{
  "n_experts": 80,
  "d_shared_expert": 0,
  "activation": "swiglu",
  "moe_layers": [0, 1, 2, 3, 4, 5, 6, 7, 8, 9, 10, 11],
  "lr_router": 0.00034,
  "beta1": 0.95,
  "decay_shape": "linear",
  "batch_tokens": 32768,
  "train_tokens": 291800000
}
Below are experts of layer 3 (counted from 0) of a mixture-of-experts language model. Rows are named router (the router's row for the expert), down (a neuron's output weights, with its number) and show model dimensions 0-255. Each number is 128 + 24 x the weight over its row's rms, rounded and kept within 0 to 255. Numbers have three digits each.
After each expert's rows: a language model's description of what the expert responds to; "raises" lists some tokens whose logits its average output raises strongly, later layers aside. This comes from a sample of Wikipedia text that the model never trained on.

# expert 17
router:130123116141131127127064132111157153120142108148151089131136123107137103154114115152116134089125108105102120123153124119173131147122134108067138180134101110142168128112112117150125162118158122134090128119122130117120134173125153119146117121126162120106122116121158098176127053145109161133149145118122113110103132156156138128124115083127127144171146133086141131138146125157140138141104127106136128134165134134100115124148116111177159138132150072153126131169127128131105166131145101146102094118106094103129143094146105115116130084141130139091172096143126127126124119099160118118145117139148137158127149108186111146102090158112099106114128116117081146209148078132114143100131106139124172132166124100078126125134079174123163139101149136113095191133123078147136144071159126
down0:143135113144119165142174152115122131138145117136183094150131093089121116118104115155137095149065136166127115136130151115146145112137101141111091147140082132125123085090115099132102119154132125146142095117093131188163163129200180156118081161116134123129121105095124176123137167121109125128125137129134130155145156147140143080095141128114150150151098139119116138082106132091112145066145138098128094135152100197128136115149102152152189107129169122099129109138115123121140161108150137141137159115123125124128123140119107062175127097128127129146137125134118110145131110151124115140112108147132135108139111132141112133098102154126143125116143115191122144130171129083123146104145140153115141079089140092109119123124141111155094116147138085137162138153132115071134116113097163
down1:129121105157131118124077126125135110134096121106118110110124175126134135141153162147122175094148110155142089118146117172129135085158120158191130087138158172085137144135144125137149100145095102133113112092125130135110112118132090082116134160116085140092125159121113103105124153118112086130134118121119159091098139102106117175149131107131125134153086157143114128146146164129122143118113171162128153129151136137142130137166134156082135134153136108140103154116105131137137139154181140115138155155090124112170101114120142122173108136168178084102146099140093198084131129107139095136132153132109083167152134118115167134152094158127133119112149120107109125089112099134115175175110162138137153132142144090123147097119121124128100083146120126126103140098089166170158120148128146
down2:130142153117144123165155130136067156158144158088168172121115099109150108130096133110103120158106163110138107147136157095126153145151131109163143112125137140148114116134150155111132122103134105120098117106127110125112146177086158163072135159113114164148125106128158092161150141097140164123146135149108123166130107152172140130163136129115095136090128138168131172126139110135128112092130105129121141122072109125160140154119102140111154138165148157079077085115174101157124159129105103157171128090117150140140127109136123178127133117116136127143077087105105099120167172115151103145122145152130144141148155153101127102133141129114113120155106106163150120166129106133102141105147094191116171109155101135155129159121113096125147102112152188121137142103142147111135103126088134
down3:079090118091152124154147164154126203113137139119151086143132146122125090152119113146141098078096103138092143099149095113122112125112140160134098164165116100111137122136154052113095127173113146126147084098140139097124140112131123094119134157121137094106178111095098158120086144100133124081135070110109115120093142145111168125145124136142116146127105118128124136140105066116117121137157137153128123103106137114105138102125160151133167122080179140099101128138125157082173121156124164107147151139139140128113118115155158168149114106104143093139125135160167130180119124091115112123134145138093166123124107091104140145155157142104095099122132151146142138151141128132111110154127126120126136164136145121130135165181096139100118089095139141142102097153123155105140101129135121
down4:135135144112096130113117105102173144117114127094135058115146122096113165120165132144129149144122089106131139146086127145075163144033111158181164179106108100127075139116135135102150134155137123171156149133100132143136129109131156118097141130092119126082103146114133161138096098116155159165148123139107125137113135156138081132110174159114158123158130110120112169116104124146150146102107130126062116120139106123138120116163131111137133126131117098165133137111146076163172115086156105152137152111128148115125088153125156096144111100114127160132111117157112123156110123144136151117126128125162093112142144172127099102108141141154174109088145138110116156146140145168110134120080086102136156137137106103123122138109116104129127149100105172109165124124150101125126113094110137
down5:133153107153116164149097118138135131145112165166134078081135161123155106165134118101134140114145142132164130160120080179115140125151135128118178120097160128114124155140158126104135144144148134101145126134135161145122115097090093141109099160122085119139134116173130172128165118119151124139148120130082064164147151136123164162167072147119166130125111130099140125119150078104084132135083126120142112164100139126141139144125140123133130119131133099128111127127145110153143147149129138175154109112081108104140081141168126144091095096099117093155118111144121144101151141135156137141166103120133098106176084131175151168147092093160098157118130122134148135093130129136134127160110136145134144130103083161138125168155152130113167111118170178125142149140093119157114173148145139
down6:156130114134136122115136144109175155113129112096102154135134131139178123144128123129121133101147137128148148171122095145093139148115097133139149166104131112113113157133113121102099114103146176134126125091162127152147117119189072169135155133119073125118078128082099099148095146146112162145136071108117190159168180126122186101047121127124122138135056130118142153154131104154097137152081117075142143127120134147160154154093174108104096141139120161145128143135097101142145088097117164131117099156126120111130104137140128136116147136120121172169098121077124146140146111108133134132125125135123142116120135147100130178117128148131177131097139138149080118116157120151125125128119110096118089109133121138140105115124101115135097150131123145137147147121102146166108109147150132
down7:127159135133141164134183114161118137122142119101170122150167120129142141123151107096109136145123170120120159143137123147123166139119147103143088108152079121110141130139142103129153103126122129084099102131109161114130115127162148162106152138177140085119113134140153138133126142100096131108148070170136161144165145145085136152103142129118115143101131157112126133110116104153119122125159125142107107154135112168135123153130087117126140139139140132154166113117084149181129124000134081124123085159127097151100135189115179083109120130131123145124120148113143114129135107151142129163126176135135142112124126085124125171132146093150133136174124149107120095119108107122118177103160128138156134109100136132114144101125113126131125079135115143154160121101179154104140119150113135
Main verbs, participles and content nouns after is/was/to/a in running prose, such as located, held, shows, water, conditions.
raises: ";", ".", ")", " (", " |", "\n "

# expert 3
router:122071143132146127109116102121142097151084137114171143134163150126102097145115102118120167090122125131147131114107135159111131152148113102168140102102149114142158136108121170117107106115127136123124118139168157089098142141149115094131127111039124088150134150070111139123096101093150116096124109108097109116133155129098136138153136137090156127109161127111122142148142143134094096132117105088102141078140171100132118109148140141137177151117126177146126137164120122134129184133169116158187129128128126141129116112123110160155108112135125129128169112141123130139150138107089110153143155159150139150119136158110158144144094124124149096132112153094062130140124132134100135118134130118139161126138153075074104072122129143113117131085124149143091074138117112170082158100113154
down0:113113137109087089133150102109137146131122119132123092130106143126108100171205131127125098135168140132108145152113146102136140109160169148143140124150123141161097169107099117147133123123125098127111134163110173132095093110132132138095054101127142122110137103152141130146144173168078115119112149073127140130141109145125148166137140082125201122138121148116100117123115163112141147117142091131147120115119124103147147117153161105121119144125131114118122188152132118105087108127134137069139124110124110085090129112146090106142133152113165133152091097109148161161132100136101110119133138176126091117110113167102123150128129094142154078114150110131108142124121117110146098116171091130141073093163135092146130148098135092139185148152122171135149132143132138111109105157112092
down1:122127142129141123147100142209101117124123131136098138160132128112134092125135144136152118100087165124139131093153090131102144147218169142108160151128095119108124163138136098152100124156153125076093143120139126137136141141131164161161135111124102138086102131136137117089145128142133125124147130126094166121133089125126155115150134084122153133130124094176122133120117154104072084100139152126152073130134120134117108125119151148124105096094147103116119117165143170156098140151096096146088093134107168128115154135170119118123153098119131138068132138146070145135137139100146089137140114158120119146127137101098134102170146117107121115106128136094152085108102177181092125122174126140120136125140126128103098131125077115153106161159167162120117141147122149134114096130148146
down2:140107101140130119121162090085170156059150137151120120101071110084151124158127136132136094117143114142116125131123133123078111128101134125138115163153150111155142154091136124127148148131130133196183120109133140141095128123107099121146101098135113121158081120113146156159131120109150142139151080099127099140142188133082141131135134155116136109118092105147124124145091108128155138107090171125116153183168149126133138177146124166118133149120204092117131121118114134101136163136166121142061107108125122175157157142122127138126164129143107103116127125118107120131146103078111143116154126093143085152127102120128136128167133167146150130142123138167176109143110126116166113135138107162132152147119116140137136149138149142119073132117143110149139169085143131110134091170145130
down3:110130130099138114119110186125107147130143148149070149125129074131147151166085113148102141115081128133164155154129113092147149125099143144149112173124090117125122098149175112138133155107175116131078120138153127132147142137146133185105148149153125174107099120138069118114136103158156124144111090147105085119116115127112112110121126120169084125143162116157141129084127121147114129145093147139164136127175122153106152149100121140152107115133144106125179127144108046134129133098135146134106117113126107115130107152105146178125144103110114105114117124137113106138133119136129128091106106115163126160117136156108156111095116157107139151132161109126114182157149157146127081074149141151098132076140123142140168142154121161138142153135082142154143144171148100138170131111165124
down4:081146107106140112158102119096137117151175172139127121108110213132093110144114133169113131113124163130112106110160104121124138130106139151157083133139137146114134162146113111141139125137139137142140160103156146123133143111137107129112128124111109145100162115145140143104088130133138100113132113147146146101127135129104108163081117150143154169099107124141165113111125114110127110105053101149162106136156141145129193128149164104131133148152124160110125161073147157101140103089117107155126156148129139129130089137139156125105098118105121102141137136115120186140093186126160113126145148141113071113165114123148125146165090138104178078120112125135112127129144087110145133113126147134137114176112119118084128102113125106108127110135141106137164146147128187198147107112158177
down5:097113170111089140104103097139115155140116104134151150128145126089210132102108110137131131111112122106112127161131128126108141142120126179141139149133127121142132132110138161131149120165129143157115166137150158125148152100118141091143063090091105148147151134120112096136140120177106091107168158152146123083116170134103119153108164106111144148163122105187085144119183143130096086147151099123122089142123141148082146083129118139081142140103137127202154165122120142160089108134109136091092104115106158091100140125156139119111120114145124150138137117149140141132162140120149133098111139116125146148133134167135146169112110126133131157123117131134131153097109152125118139081112137156120170126117162127146082124092121114163195115143167164134110125172148135117120147138119110
down6:157124148164131154156112172083144152129139101110151107148130139128094132112138136130113101062115124144129116182108112127135136168134123125165114150163127083118096103148131119133154125161130102141140097158116162110164088132098132166124135142093122133097128111134141145093102148140178119131151090119068088160104101144105070086119107116119161144155109101117116141129092141140127122118138097168127122126112118123138167111115081176144153089157126153094122150135177140131136164141094120136120112124181099081131141101086142150139114115130153138149104110176118131161120133146120124127115125151136133074103148120127114072124137127115121157094151077116091133162098150129102153146118121150096084140135177111093110103116139169166162099122105108147154118143123119123115131118131161
down7:114117143185108152139110161146127121110126125133118121123132115128138078150133136118125109129108064095136143143097096157140148161120100102115143150127130126165135100120115113124111138154128150154125120045105130176128101131082137118112112146072105148135113100153135093133087125171120111138151127105088124131157194107114117097127138100111135159154147123101115176132138132120101128101103135090137141095147100197142150078187156130118141117129139146130085153123134104155121087173113130134177117084182148121100125126154148135097124152119135133128130105124180111127138110134091139122136152119096079138143081145142122107170149143146136148123117133102107134113149111124093121113179094100146140126130113131119138133158079153123138071130140144124116129153105110123083090102128126
Prepositions after verbs or participles, mainly by after passive verbs and to before infinitives, e.g. edited by, hoped to, expelled from.
raises: " his", " its", " His", " reference", " their", " contrast"

# expert 33
router:119129188154119111106078124104145122081132116114129081153115173141120112091098139166113120098152115144113112113128138139106121143122144088158132119157139109133139158116119128140114150125163156142056116113172097118141174116140127074108136129119089103119150082120158126122107129116144187105136111140140189100128155111129097164174112128113112182166127106135087158114130137142116129136100116132140089145166114137076134098104133173088127103138107122142136109106114078121116145147142138155108127101088083160094101170150096138111098142132126094121149094110136138131126135102112084086099130148152182118172112118105148130126101140134146112115147091144101132140110148127165099124128151122124149182121121136110143115143142109087140156132153165154157125115133121113121144148142163
down0:129164137096120132119121138114090154142098084132124153101117130127124135145104142151146150097177088155100114145100137131101100097120166109086155124145184126160107117144132127129126162135132075175115142096114152145135118105155156103148094097129156159142140135122110104114187123149112083141106155120160128122131127090107102093095126106074136157107166127123077130146166128147092099145132126138147115103125155114141100094111111113094136117119145139178147133077117120126124120145153113100172116122142089143082122126134118108139121125135121106164117108129075138147152119139150134154101149140116105162121120135127136101137103155071072135161127121136138173121138133124170089117134106130105114114107097156132144146120118110161109160156119177179164154117152134156153136160147061
down1:109059154158118097128124167096109121102116118148149147113117117143119103190080148130149128192116089150135133083102101136110153116117131109084136075144125124135076123127110114077132136116141166136138158131140109123152135149130100126146129127156067104150149112108146129160131122139096116142138142113147147143100147105112124125177148109086121072144130087151148147132103072146124094159147122159148120125153123115094130161112159111176164126172147097135083109101142114137131118093126117105129141175139124106090140132131132131073122117143133102073124116108109137101118155086135099164147149109124123121127136130146151140103128131134125091140114164113161117152131155113127093140125080137127175136094182101164135130124125122141115087130164128101121095156107119143136155109152157
down2:128128131133155159113123171093095164084145132127135128083128154108087102118157159162081125131123128126138167105149123099094155101103142156133166161098108119077156175131122120169138139159144141119127098089135115134109079167109171114143146149095146145109131121139162101152160134157148118138073103118180161120124117151139115109126083131132142130164119097129096115125104124121119139121100115134124142139122147103107152123147147140146134136112154167112161049151120140104142118132096143129133119134141144112106090116117142121093129169110142128093152087152106168132133166112121125103106113145125137112131141134129115149179088139161154145154126120180155143085147137116100099160151102130136135190117138132120125135120130168114110146097142141104151118133184101192178133149126139
down3:118135119138120108129137100098102131144105139118142135110108129114120099115143144111122173181138156119102141151118099150168106092085108123148088175139114108175171125103146125109133129124099128174117100120127130156127115106078095138140133142131123135139106143096140099115109114140088113171145101110120108160130131111098121136102082129123194078164124113112139077107100131133116180122149125120117113128133109071058118151096123116111144139125146154123155158155172128074042131176134151119119149116116086108158096127128118152155083091138147138176103169073112109116139135126143142112151119128165104107134078136119168101110095103122144136091140127110161165131142096133157133092146118129123139130129146114140137142113144131097148132120123137125134145111132118160100159138097115
down4:127144132150089117140105116124121103138126149157083134130124117111104099110143148158133109164122115133133152183100089105100137107108104082108124145097118142168126121097144120164140125083151054099181130125129106154119137141127167144126138100133153166097138093136140113149122118093118109120172102109132118132178111115141129137127153149111097126130153172111162101112124118155126178117143126100111112094136156132135168120095139128145122126070102106120138119118186123114106113119057092111108137118125162117152175123140133080152141144109124133142142110128156109146108102128166120166133141103159138160109123152155111136160120116158147146117131112132097135137137094115126132121112119112180109074072118131161138159129124102105160080114135160174143100174155150110066117144125107
down5:108203131102121092116114111157106114110150095112148104112128118167142140176186088127160182147147131110149138140130123069162168162086122105124126141120166145130096122123137150121149099154131118138106129158132167095122158141130165137104162111078152111101126124136109129150148135129196112115100100170109089097139117198128139127112099153133101125100145136118138135151130104143140138120115087160094186133159151133142124145089160151170143140153125143108117145139121108105102111152124126149110076105160110131169150136134141149109074128121133141139136110101153127127121142149126131103122109137132121108097130097151117110131090102126073142097087112130122138110160095150124150103085121135093144173163118097104141105130144112126166112164121129146107103135126102119097115125130099
down6:132091162134130138120163097109133144143134108103168088110145124128141095116145130138101155110128143130114157125120126104115115116108115123129125164136112109132160125088152124160140181124141173148147135141108152142111141152145110159113153084127132121152150135103079157116147138132120127174124155101164118134119126153136114093104125130116133146147155121121091163163141148145145122092103170118098168098129113085106114117127138180124120162170150122134144104113091087060057141219142179114090122091127125142122138132103126135132118151150104090123144106130137070137148100096106123105106123111088145132105118104113146146137080157127150147146169163096155122086126133123110105123089128133122080141118110158114153091120170137133132161132157130138142148176136134133131152163089112
down7:131162117166138157178108108151181159142164092114149157138134117142123093132135138165080158132160138156123146112156127122138135090174155129083117121148150148162147125138104132119086137134102159119115103127133132112130146132164120135119150083151148129103128164158110117123110130123104159118139139119121069145109140103129159152146113098136133148146107126141162131121081108139125116131141126084132130127106103104109166132113143130126082152192127087131095125138125135130101120068140122124111101135124123132114145112117125145147133130135154133137139125135164137140098118142100126176121139126100124147067152100090071093164130140106094147096158140099136117140160120139120092151172140100167117068091102169142177193112113167079143117107137152105157121069104109117115141128140118
Line breaks, often indented, ending list items, infobox fields, table rows or headings, e.g. after cast entries, career years, ==See also==.
raises: "|", "—", "-", "The", "\n", "At"

# expert 60
router:126156146109104082129120106104122113102117110139096152133148136094105157097116113115127120114105093147125129132135138150075141107128172104144127168158113127164125103089153169122091110114119122157127153129130118130185112141072161129106127104083177105167124136099115152148094130157139170136132155089086133154116092146124123107103115069146139111150103096121108105139101144139102151147111143093149120096132116115071091087130142077155142139086124097090131104110090137109099131171136126121143117086115147154112097136112096136076129073144144117139141146155140129156099128164151168125111161158152114134148124171142101132135129148119114109122127150128096110174131105151119148116138061105162136158163115087110158131124135139159144124125124157127135110182124142121131149150118142
down0:109097101123129121166115118128136102127147107150129078150085165115140108080123130115123122126116121125118177139169158149079113128144113149113086194134143146126105159135131121121133122136090110146188147118148123123120144118084184090117179137125139114137073166084156149127132089164118122143152159111145127121142070118150090110166162119127143088132119104142135128149117115138162106115137099149115135161111141125144090129148135075085123178111128153087110113147107114135120120121119182141121151137115119125094149134079125099136169134140105141121129142146114127120099151115098111170148099103116139095083131136113118148126099133114138157136153096117179110154146173148139127102110087135134121114092149135125164129100127139122124154089117137112153133098197099139120179143142114
down1:104157177125141138148127138129113128096138104114174090163105150103124140133065140131123137099193147165143121099153151122138155130087109141149081122126099109139138126132114133136140099123074121114103113108118125159146079136116121119112138162114132128129138132112152129143111134098095141137110109133124131126157133174160146093110120131137138111117145179102141110139168082132127141133120107122131121107184147102140089151051151129161128119125128106102145119114148131154129178145133139159164130090143169104139165106136134164118113104118140111098160131118145148127156094147136163123128096155152131162111124121117157123143110142079118067112105090141171164100143132160097154151113151081134154126083132126141092119083140161097108180105107121153084112165149160160147108136114142
down2:107142108128131098101092088106108142125178169168131129119130152077093133112149136125116102129089098075133124084114137105111114118125182152094098172115112156128143147099133163120108129156147146169160155112126114152173086135116090172108124160138081121117107112130143135139116097116121112164147131129096122128115092137166099102128104125108156086106121142144144118148102133095107145129167142106130105149101112092142141119170105125101105155142146146107124113079155116086131087115117128092104155134118140086131100110083134122126134145123129127149125140156138149119129098144192158090115118123124133074095118136127091101116118144178118155123134138106081147112138090128137149126116108079144102131176141141115140121112126179139125085134131091098156104161129172154137137116102146
down3:153102129112112127173104139184103122109088100118171142168156094126115131125135143115127099121129155107143161138159082121116127122118122103150115139103099128138181103115159118117157112108143102111086093125140160141127145129142094111132137119127122131096088088126117140153117085110106096154097141146134069101098157165110073158137141140111125161116147131151110133106117114122130151140095121124080136152108149125121127134130098119147111158132166125149107142124182138152169113102124136123144121155134092168123098110185104135130124120117125130167153118130088120163177172136105149148159119160148153150149154098121113093150124063110149112150102091114134147139099189112132078160140112091099152174135139132105118100091105081141148145096156147148098109117122122102147122118101139
down4:127130123127088163147118162142111163167131116176126179132147144140156155117125157110172125104167153168184137128131117086136118140125100088142091119138121116113082149133145103106139135128149192128125117111110139137131107160121127136053124120128171135118106128146112100144155130143130142128132087154103120074113123147082107091143119153148119150129100101115086138164111152083072121119144123141117136153109159142155096115126076173100099164160086148085161146119161108164155129111119111104143132132154128127119101142120144115152083118139126120123137129101129121146098105123131153150149138097137137084136114153092100080123172123107144107126145109110116098103171127126101108125135113140134101137149112126119075140124139166108119117134087118117124064183145118116148116119153099
down5:102139138111097114138108110092119143079124128101109123130130169131095119091097129139119130140119106124097106114146142107124156061167109135132089113073127124134144143137070107146133148114125167187067124117143110117099126129132107108136123118129117106157144084163167128152112127155188146166156125074123101133130135084135112093159144104130151149087126151139141111113150148105134085167125113153105110127117137105152132135159117141108154119136074160134117107108137133118117092130140117132127132096112071131156147095076130131147122128113124140184115113144125141137123098143146109114164134139134112110140137136164132139148139139169112094162111138123196147170123142108131176140084122136129150151156128134086169154155135127170124136193163155109097163144111098120132128098146141
down6:134156102127116123122101123141082112109138162125116131154096110105092130115107120123106101141123096080136152102108111123169120098132117157129141140127152135155089103119161115195159101112097133158098117156153136113122175172098132148153139138116147112175126152135104129119153190125112136182136133099091134183130161102130137136122113130155152076102116093121132117109145121125183109108133164094126158171168150102141128108169125129151152147106131161133125150132133125122094096102109115152145093111141141123098075137146123129154111120171097100138112116122138185142116104155151138102126157097114100112169131121109116147140091089117149122125129135116091118152119095101181129121117108132116103109132106121154104125142154131151064072158118094114138135138128155144109117172074121
down7:139109129142146142128161100136121155143153152121169166151123092134146141147135118160100141139156119147128121122114100150120115143092130098136089136101114133110171137157139133118133155097108125122109168147149107114118134159150091095110134139055153087103103085140128147133112119123118127089073123152121125106105146112114109156137087153137126116155143135064124154147137111124137129154131109135165160168171150106080081153140115167130123161108111110142143122104126130130140165124155138162103118119137101148135118133169103110098130112143077141133132181099135108161099192092112144152101107128153121145123144102101159123123179121143110119133129105159165121102103176150134134132103106132093183170138169134168155122074136138094167137078144139113134152127092106102153151138145142
Opening pieces of split words and names after a space, such as capt, gr, Trans, conv, sn, Sp.
raises: "im", "id", "it", "o", "ad", "ag"

# expert 29
router:130136141122107087122122132079114167146144131150089128127143070106125139136154131140108150141117101133145158106126146120071143100091155094100137169164096126160121120128114162165073099101138131136101145085107147137159151169086120145122153110125139135121124108083151141148167085137127155142142152119113129116103132139128098155161138131093132153149101100101079106136062119142130149158100104154128111098112112092142145099130138148123184116099082104139078109117075149141105138166161083144186148127093148136113135128101135108110109126119147106124139168124098106155112085116154116113107151175129122145170144158112088157149125119165123133111159120087102121140105131156120168115155110138130130171163109097120141139118120141144111121146090140121135129124148120143129121131144175
down0:149160110107127160100171167105132141091130101098112136122134153184101123138147204120148118150133132112113166185119149124162123143120132145169126134136148117175143163149135086081132094141201111124125106139095125170107104102130131185114117098137115122160121121103110122118100126112155110107148099103106113196148121098089124131116142100129159115133127106117178150122102142077110088164128157122131116071141136150139178135128165142160123137133086101144118119092172145157167108160156160097117130163116129132103118162159133092140107114103139153099142149115156123128107127141156147115131128141112151089127126110173112059155151128155162130106153133125153141131141142117122093123130124111119124149151127119111121119108140124121128121116160127179118129123149143138099124163112117
down1:112129107139187097111129142151133134121158130156114132132140117146124128129097110085130147113171142137180124169058126132122125151129148146154114112140158163120113138072146160115108145101074140153140106172094142116095125086120067116155133124117114110174156110151149119120075089099155156119130084121119128093131145105114101133145121143192150131156099089070115127098104093110138138140170153132116167110130129090112143088106169157116131158104086078123140111105144124125124191103132101108093152127141142086134140160133150132157134140140150110134147147105123134113129141107121123108134131152146140133142100127134128130104083097144183139118156127145123105177134099148126084135128106099159127118133088147159133127109132138125104126152076128130102117094139128141160154137139119
down2:083109120149124118108132123144098134160132151126081112159122153108157171162136092178116122116164150165134124084158131119124076135128127151099098161143133125118137166135114126104108092142132109141125111110141122121173174083116118123120107130088154145111155149100102160101129137117112140122127111140176159115123091157119123089110103158146129144091136147147122119120102161089095077131118124141143141118139135119125154134097135104139164099129110141114126099149119113119178121086153105131141105138140141151139077153169101115131096143115107102181130109152109128107098141142093140160125101094140160128127139135128115122208172115148178147127140134136099111135153141117136175124111155125155141133102099143174071097141139116123120167112141124119115132137069083149070127106137169
down3:148121158135153127130051126102120146160115134141096075107114142138145149113111154137111117149137106113112170153116094144120106115077119138102111137113130150143150153118156137119097151160146162131097120148137114091105102168165116129193155129127110147117098143071110163101146165129111131114124124092158108142086084149136155103115090058127131099167124136099120102134142143098116156099109126094130118112149092104123121135140129079116111087095107086132126116135149122120138131173133139111142147135144150143113163104129149130163100143141100150110132125141133100140130108112170102111121156148127118123102112134167104128098112153154113145091128175127091125168113114170097167157156091149175110096174119091134120157125142124153123107143117086154110099106154177132128122129088107
down4:122123118155072176152117108136089135111099155147134127125115107119122122104106129114101111133164120102141105112110122125150140139165120113152170113152182131138120106125096149144123155174108085097107116119139111118143150113113115169158135121142138085156179117182120087112117119109162126119099080128127080124122202085131131124154137109125106152124158152119156168111135113104154124120099138111154116112103113128141102138156163121128134095116156129100113152131128134166130144150176127171120120142127150173080111117112146134103134110117096121110084137120166166171122107151142136115116151114112138153133139064130140152133123121078117110138081157197131136132126132111140093157120175133149137126170161131107151121162119081125124117146103087136113160142139119139097122182148084
down5:137130128181166144125111140103137107151083170153076152113086067166129118126097100136065122122129123113155096124126111142115080146075103117137128116108154154139155114133110125121112175124170140119132152109151176124142117124163135080152117138073098136128132116116130150149117111102167117116129110090141180097104109137119158102146141180109159134160122111113153127164102112101123125162104161140132119106108149159112096089111117136071119102154097125139130133140121154170167166100113143135116121155128118139159159136155134131130142091122131167150110182158127163128131132132132138071100126134144105118162129193152167115113116128134162099143112104132101130144087118132146141119140129111131123116106164147090141126162116116099140115177155131132134095118127112133135130101078138
down6:099092155130132109129109093182136144126128114121130145119139148101122138154139126081147139111156145138141115094120130128128094140116148126131122109135139125103139154123124145103120140166144119120123057149126101143170098133112156135102148172115103125111126168129145140132103154105148106139119132165129119125123109189121102131141133135124139110144077138137097126131156149091066129139148087166142153131114154119133147140141159173125159100147098131118138123148139131117124129131129123148097134070117107110074117079105105165130115129181149093157145106170128098132122132155117120100135153111119111168137157160155138127154159138142116141091088124083096143146080116173115140130088145108157127115147148180097058103119175136123115205132079097153117161140088131152118145156142146
down7:146133105139138139090154112149086138125090151175153136124161092054133152131109111106095135132112122113129096108167091137108118089117101110132128120083123148147143134128172121126130113139150141128133126110134116147110150153109114125137101158113126162152112111149135175090159102100137153131118142189131129105124146122160159076141133106111130123174105113083141124127114128111092148165077144185120137126131104087106163103090156087142097093074122093106107092073150141091130121153115159111127100120120138102154143102107130119156122122136110138126102103127155102169167122108126124138176040150142140118127154115128126097135099124133143135142113142128165101144095102101150137079101105114151101121141104094120127099141129150129128129116125149166155109156152128093149133112135156
Short word-initial pieces and particles, often before suffixes, such as up, out, re, un, st, block, check.
raises: ".", "ass", "ared", "els", "s", "ent"

# expert 61
router:124126127130132131120157126118145145142115150107156155136160123117095117151137163171088145091145113136145131132140130159147145134145115112114120140151145105147150136074130131156112161121103107152119131090165138075122139140135113133128138107121161107113110091124128093136135106151140138122126089101055104104117137117134109088170118126079100137174194075089112193109142085135128110193135132089113189147113166123117075123125147140150115155133098080131128142166119123130095142167091071124166112129138107160138114088142107152150110092137114112126131153100109128128139143153106098116113129116170135151153146102116147132154143170140114116126129134132103098139111141158143156118098087138116137128155131100093124083125071141123134110107135168137108128087143090119131138113133095
down0:144115116140124133103126120123123077117139100145133179141138107153139177137080097113111123128145112111113095114123162163121136137081125105145131131118122121082116156174108148141146146142181089120112079136188136103146106119130127117134112118120089140106098150145166132095103100150155106133081084093123168104095089120104124167148122156127099134103153117152161107092109113108195093116106115115122132161121106165121115171166135129083108124162120154154161112150154100162140138074102116164123125131158104128137133085132130143119155140097150129116158111125105151130154092143121117127119124090125099125135139079087157156101107128123143124136100150166140106141126137134127128178139161117125139157137095082156150122099111131119116095140125175105111120156145082163116109163147130
down1:115127148167104117103129159165120138140114147147108099144144153196174078106155130123118095151120109142172142119142096117075143152116135095125072096086114131109109126137160123129116100150150135109128135128122087150158140116127155147134102153099114085097130104091100147096076127122120140178092136111126130109151107104122129123129100086117130125148123117145117140141120096178179131093157112103139142103139141156144166118131174131108159099122118112117103131160133102122166085168150136156103106128139115143103182171136163084163160118143137117094136152120143115155068170092106116114098142143135100147136165154157152121149106105100104120123154120143097143130124126146132160157147171153109140111111098106141117152141132108121151182137126121143167112151119110141104114120083130
down2:117130162100113141109098129121167136128165164115101124121132122139088112128114107130147134118102135153110114139142177127111118147165074131136173106107139112129130150091116089103115120163145106091162153086116139132136134098123165142127091153156138134154128105157130128144165153134153120113106117133104134133131105137145127135125118113112184141117166145136159100128106124138092104098164124170090141156113137159130144177079136134107105109143163100127154096119085150090105138179178106196084149119104141113143115195137160143180109132100117129101104120154132147092097133079119123122084101082158085119172125121146118120126152127125130131070098134139161119133143106132120117128136123120137096136145131120119103167155120139132106089098131102125114162152158175143146154129158164
down3:096134134119139139121097132140167125103143089163098108147146179121155096106137122120160126112162102139135142132118151135157144102133137144100132156122115153125106153118170126125141101147163129122158114144110167133136115137120122081087161126101138128116137128120123112126101139200154121136127124112130093127152151106117099115116127130113119115157155115079093146169141153116133087151112164181113138145141127113141093120104099145131129127173095137158131176152082096114123104100098126109118122146133129159106113091091156193130118137119104153118079087139143154106138103153135112099172130114128153124119097113085150087138161152101115133173078139136146120136145080155098133126129068113143118144086160141125072169117120144133059154127125110124121126141174112123092160115162122
down4:155111105136191125073143123144091111140089114113179156160129144118139127160148105089135150109129147131182123113123132155107140121109152109099082102116086116169113117144159141140086162115140086148131141099142130176133095149166156118168118103151116126144160105110134128137140128123146144089143132087126121165106111136139130099152166109113140093163123104101103191059124116138142145142112102094108121115144150210091118132111126157133132150113101142141148098116140121098150138108128126085155137158168113116112107135136114113118147141122158154116122145108144142125146115093121116089171119134158100129143142136106115113109110110151118089178137146052110115128173136102109137152132152122131106127124151099115136134128140147122129094117161089151119121100168091129144162102162129
down5:138177169150169159093137121107114109094135158073162136121147116110139146142140092183132155159157122132131106149101149178136145188148160164137121113143154126122153110096121136111176124122136125134150112138138115113142091165127113120105097122126152141128167124186098134182142120140141107096087107105111091147117133112101110147141120123113085118122137136147117144136124112116126130111112125168111115163161142132128113086121123165140080160111164163095181131125167116132113153081158103113176135090150127098114135118132166135118101108057123138112176103148085135107123104103130151137133108120138098091137130106114137104116137154120144164113131119138142114112119143113123095111140150131092163106130175167157126132163163108104110133121103162105113084124123156110156084127157129
down6:135115146074159099145123086154094124141133064169131142158138136102172125103099142129110128160095153161152172125140092114162134116162136104135131145168106130138167112107107114150127154113126167104119103105110176106147090164132109151147110127094109172098137115100132117195132130110172141120125101116127121152127140128131170112111126077091114134117136098158122140112147116103119103117098128171091098135142147121103139143105107154153106133129126137100174147115137116138109124137100126127046121156111155126137140129118148089119130104136082097124094103075120108164126129104131116141118131119140124167081109110129139121134125101098146135113113138099120142116102132127150090094111149176133123156108148113123126131130118219171188114127135159105128153127149136140115148116161141
down7:135135129101156138107146125143127133119107148128158160177163139152110131137145121111118161135140115092122139105132148125128094142128170110108097126106099115122119114138087151153067131081107145127144095116109137079172133107097109126105149127168134131099143139146109091113085104092127112141132084120089163125115175098137128077159136165140114158131171168123154156123128148119178131116150127148121123169090112134117132144162162108124109158116143175143137106166186115152147129086094137119125086082141097147125158115122131124153091151106120128105133107101161153140086119136102084119143115085134072145126079148115129132107179163135099129157120113112121103140130106161107148157132106155142106141103195129158151096119108103153152111134128122113132113125168092110128112102105135
Main and auxiliary verbs and linking words in narrative and descriptive sentences, such as sees, describes, would, released, However.
raises: " his", " previous", " the"